{"num_hidden_layers": 9, "hidden_size": 384, "n_experts": 32, "experts_per_token": 2, "d_expert": 112, "d_shared_expert": 0, "hidden_act": "swiglu", "moe_layers": [0, 2, 4, 6, 8], "router_score": "softmax", "normalize_top_k": true, "routed_scale": 1.5, "balance_loss": 0.00153, "balance_bias": true, "router_z_loss": 0.0001, "init_std_router": 0.0223, "lr_router": 0.000794, "num_attention_heads": 12, "num_key_value_heads": 6, "head_dim": 32, "vocab_size": 49142, "norm": "rmsnorm", "norm_place": "pre", "norm_eps": 1e-05, "positions": "rope", "rope_theta": 10000.0, "rope_fraction": 1.0, "qk_norm": true, "attn_scale": 0.177, "tie_word_embeddings": false, "parallel_block": false, "init": "normal", "init_std_qkv": 0.0176, "init_std_o": 0.0176, "init_std_up": 0.0176, "init_std_down": 0.0, "optimizer": "adamw", "learning_rate": 0.00108, "beta1": 0.9, "beta2": 0.98, "weight_decay": 0.55, "lr_head": 0.00576, "warmup_steps": 355, "schedule": "wsd", "decay_fraction": 0.795, "decay_shape": "linear", "final_lr_fraction": 0.05, "batch_tokens": [65536, 131072, 262144, 524288], "max_seq_len": 1024, "doc_mask": true, "z_loss": 1e-05, "train_tokens": 391400000, "max_steps": 2372, "dataset": "wikipedia_en"}
Below are experts of layer 2 (counted from 0) of a mixture-of-experts language model. Rows are named router (the router's row for the expert) and show model dimensions 352-383. Each number is 128 + 24 x the weight over its row's rms, rounded and kept within 0 to 255.
After each expert's rows: a language model's description of what the expert responds to. This comes from a sample of Wikipedia text that the model never trained on.

# expert 25
router [169 139 141 139 114 101 120 156 111 131 139 131 118 148 136 147 204 123 149 140  87 158  77 116 130  88 114 148 121 170 130 100]
It responds to: Main action verbs right after a subject or "to", such as made, began, revealed, discovered, maintain, designed.

# expert 3
router [151 103 109 171 138 135  99 126 124 114 141 119 140 121 150 122 173 140 145 127 112 121  89 142 126 116 135 126 116 138 119 143]
It responds to: Final pieces of foreign or unusual names and year digits, e.g. Sado-e, Tro-ie, Wey-l, 1-923, Har-em.

# expert 31
router [142 119 102 149 134 139  97 115 108 107 149 113  91 104 109 146 163 105 118 124 111 132  86 138 119 121  90 117 115 153 140 156]
It responds to: Capital letters or first pieces starting a name, title or line, e.g. I in IEEE, the K in K-8, and "of H".

# expert 7
router [157 127  75 125 132  71 103 152 129 122 159 175 120 124  84 113 162 103 116 112 143 162 123 151 129 159 118  72 147 156 108 117]
It responds to: Nouns and adjectives right after "the", such as time, fourth, local, Chairman, and infobox labels like "- Born:" or "Color".

# expert 27
router [177 129  93 155 141  73  98 125 142 100 179 123 109 124 104 125 199 120 137 141  99 162  98  98 156 125 130 147 133 158 163 144]
It responds to: Articles, possessives and phrase openers starting a noun phrase in prose, such as the, a, his, their, another, In addition.

# expert 23
router [188 138 101 153 133 124 129 115  97 111 148 126 133 118 124 160 175 147 146 152 110 124 130 136 146 135 118 147 124 148 117 146]
It responds to: Hyphens and digits inside codes and abbreviations (HIV-1, SCD-10, OK–2), closing quotation marks in lists, and table cell separators.

# expert 8
router [169 131 102 168 135 114  97 142 132 139 170 152 113 157  89 119 204 112 180 142 159 124  83 105 141 136 130 136 120 143 131 114]
It responds to: Last digits of years after a leading 1 or 2 (009, 875, 948), and time nouns after his, such as term, season, month.

# expert 21
router [127 140  81 140 103  98  90 114 125 152 142 137  84 130 108 162 136 137 153 136 116 124 104 124 138 147  72 100 162 160 160 109]
It responds to: Pipes, line breaks and dashes between numeric cells in statistics tables, plus "(age", coordinate marks and Died: fields.

# expert 1
router [137 135  98 129 119  92  79 137 112 135 139 115 109 145 102 110 173 106 116 116 117 156  84  85 162 158  97 104 112 128 150 140]
It responds to: Pipe separators and numbers inside statistics and election tables, plus "See also" headings and "may refer to:" in disambiguation pages.

# expert 14
router [194 117 107 166 141 126 126 147 127 100 163  90 135 132 130 140 125 139 118  92  87 138  95 144 133 174 111 137 136 146 116 132]
It responds to: Word endings fused with a period or comma that close a sentence or clause, like do-or., mang-a., , and, , but.

# expert 15
router [175 128 110 140 122  86 109 173 126 133 163 108  99 129 115 117 151 141 134 125 126 129  84 107 138 131 122  98 119 135 141 119]
It responds to: Forms of be and have, pronoun subjects and adverbs starting a predicate, such as is often, was, has been, currently.

# expert 12
router [160 110  81 157 157  94  90 149 112 131 146 148 113 130 125 127 133  84 153 143  95 142 107 126 107 120 115  99 109 147 112 160]
It responds to: First token of a new table row or bullet line after a line break, such as "| F", "- G", row numbers.

# expert 29
router [160 136 112 166 154 149  72 143 123 147 148 144 118 133 163 151 189 133 145 137 122 136  90  89 121 144 124  98 129 158 136 104]
It responds to: Three-digit number groups after a thousands comma or alone in vote tables (1,023, 866, 4,160), plus round numbers like 500 and million.

# expert 9
router [134 127 142 144 145 106  75 124 123 121 135 105 107 158 139 110 168 161 148 107  82 125 104 131 109 115 116 134 124 187 132 130]
It responds to: Surnames and name fragments in cast, sports and results lists, e.g. Sharp-les, Marc-ink, Morris, Jim-mie, Smith.

# expert 22
router [171 118 131 164 154 101  97 159 136 141 141 112 160 123 117 105 160 155 147 148  65 118 111 136 131 100 123 115 140 172 144 141]
It responds to: Prepositions and verb-ending combos after a verb or noun, e.g. looked to, aiming to, for the, from the, between.

# expert 2
router [167 115  99 155 171 103 124 137 129 107 137 148 142 128  78 121 186 102 138 133 133 128  93 134 126 124 150  92 138 132 132 121]
It responds to: Word pieces right after a word's start, especially prefixes after un- or im-, like un-re-ported, un-se-ating, im-proper, stim-ulate.

# expert 26
router [217 130  84 157 130 133  88 104 108 120 144 125  97 141 134 106 170 122 168 100 143 144  91 102 142 107  88 141 113 157 128 112]
It responds to: The Candidate | Votes header of election tables, second pieces of names after L (L-al-ita), and year endings such as 024, 018.

# expert 24
router [149 151  93 134 127  94  99 159 145 116 158 128 107 126 103 109 189 101 128 116 100 131 109 139 139 117 142 111 167 156 122 145]
It responds to: First digit of years and day numbers in dates, e.g. in 1-929, born 22 May, plus US state and city names.

# expert 13
router [165 133 130 128 151  86 109 140 126 146 136 119  92 111 114 120 180 143 136 111  73 110 113 128 132 163  96 102 160 153 135 111]
It responds to: Plural and abstract nouns and suffixes like -er, -ers, -ists, -ities, e.g. areas, services, employers, culture.

# expert 30
router [164 124  93 179 107 118  80 148 129 153 152 128 141 121 111 143 185 129 140 142 105 116  91 119 137 163 129 115 134 174 127 145]
It responds to: Periods, commas, dashes, degree and coordinate marks, plus second pieces of words after a P or W, e.g. P-olio.

# expert 5
router [182 137 125 145 114 101  98 119 113 115 148 122 115 142 131 144 143 150 165 106  92 136  98 112 146 126 116 105 143 159 113 120]
It responds to: Closing == and === of section headings right after the title word, plus stray sentence periods and table-cell fragments.

# expert 18
router [168 117 125 133 125  93  67 133 109 148 159 169 109 147 124 123 167 129 139  90 150 138 116  94 136 177 125 141 100 146 126 130]
It responds to: Infobox and section headings like ==History==, Personal information, coordinate symbols, plus month names in birth dates.

# expert 19
router [155 127 108 154 133  95 106 137 121  99 152 128 115 102  99 107 172 123 115 121  92 142 115 143 124 127 110  89 109 146 138 164]
It responds to: Prepositions like in, at the, under the, due to before dates or places, "the following", and the first digit of years.

# expert 17
router [155 140 100 135 117 135  97  91 112 128 186 146 150 132 118 118 156 112 143  85 141 137 103 144 142 142 123  96 122 147 141 138]
It responds to: Second pieces of first names after one capital letter (B-art, N-aj, B-ud), and capitalized title words like Earl, Mount, Golden.

# expert 0
router [140 135 117 165 121  76 100 163 121 138 143 169 114 137  93 126 120 166 117 126 118 118  90 106 141 136 126 118 149 144 123 130]
It responds to: Line breaks after article titles, short descriptions and list headings, plus common noun pieces in prose such as record, deck, champion.

# expert 16
router [141 125 125 150 129  91 100 139  95  97 151 127 128 145 127  90 185 140 113 115 101 145 115 124 116 104 118  98 163 145 127 121]
It responds to: Decimal points and digits in coordinates and numeric table cells, e.g. the dot in 47.350°N, and comma separators in vote counts.

# expert 20
router [166 116 100 160 158 123  51 115 126 120 146 122 127 121 137 122 155 119 134 117  88 116  91 138 127 104 131 124 124 155 142 131]
It responds to: En dashes and hyphens after a year in tables and lists, as in 1993–94, 1992–1996, 2008-09-13, plus table pipes before numbers.

# expert 4
router [174 144 116 124 102 103 100 115 102 125 166 137 130 112 129 141 117 157 157  74 112 118  91 132 131 122 127 121 105 142 114 124]
It responds to: Double line breaks after a sentence before a heading or new paragraph, and closing pieces of proper names like Barn-et, Fall-on, Clay-more.

# expert 28
router [166 124 114 153 116 109 104 108 149 103 101  78  95 106 128 134 129 142 150 130 107 152 109  86 130 112 114 131 141 147 167 148]
It responds to: Commas, parentheses, pipes and possessive 's right after a name or word ending, plus the next word's first letter in tables.

# expert 6
router [165 130  90 150 121 119  69 115 101 129 170 153 102 125 104 136 198 111 141  87 121 124 104 146 134 137  99 112 126 167 128 122]
It responds to: Place names, nationality adjectives and proper nouns after the, in, of, such as Carolina, Siberian, European, Soviet Union.

# expert 11
router [195 152  83 152 113 147 100  99 110 131 149 122 141 118 150 134 173 144 170 113 127 108 108 122 150 113 109 133 146 136 142 135]
It responds to: Middle pieces of foreign personal names after an initial capital (R-ani, R-ugg, Ral-uca), and percent signs or pipes in election tables.

# expert 10
router [127 118  98 143 146 139  91 146 125 123 142 138 136 114 141 131 182 118 138 108  96 127  94 164 125 131 131 122 123 141 110 102]
It responds to: Standalone numbers and leading digits of years or percentages, plus middle pieces of ordinary words such as d-ough-nut, und-et-ected, fert-il-izing.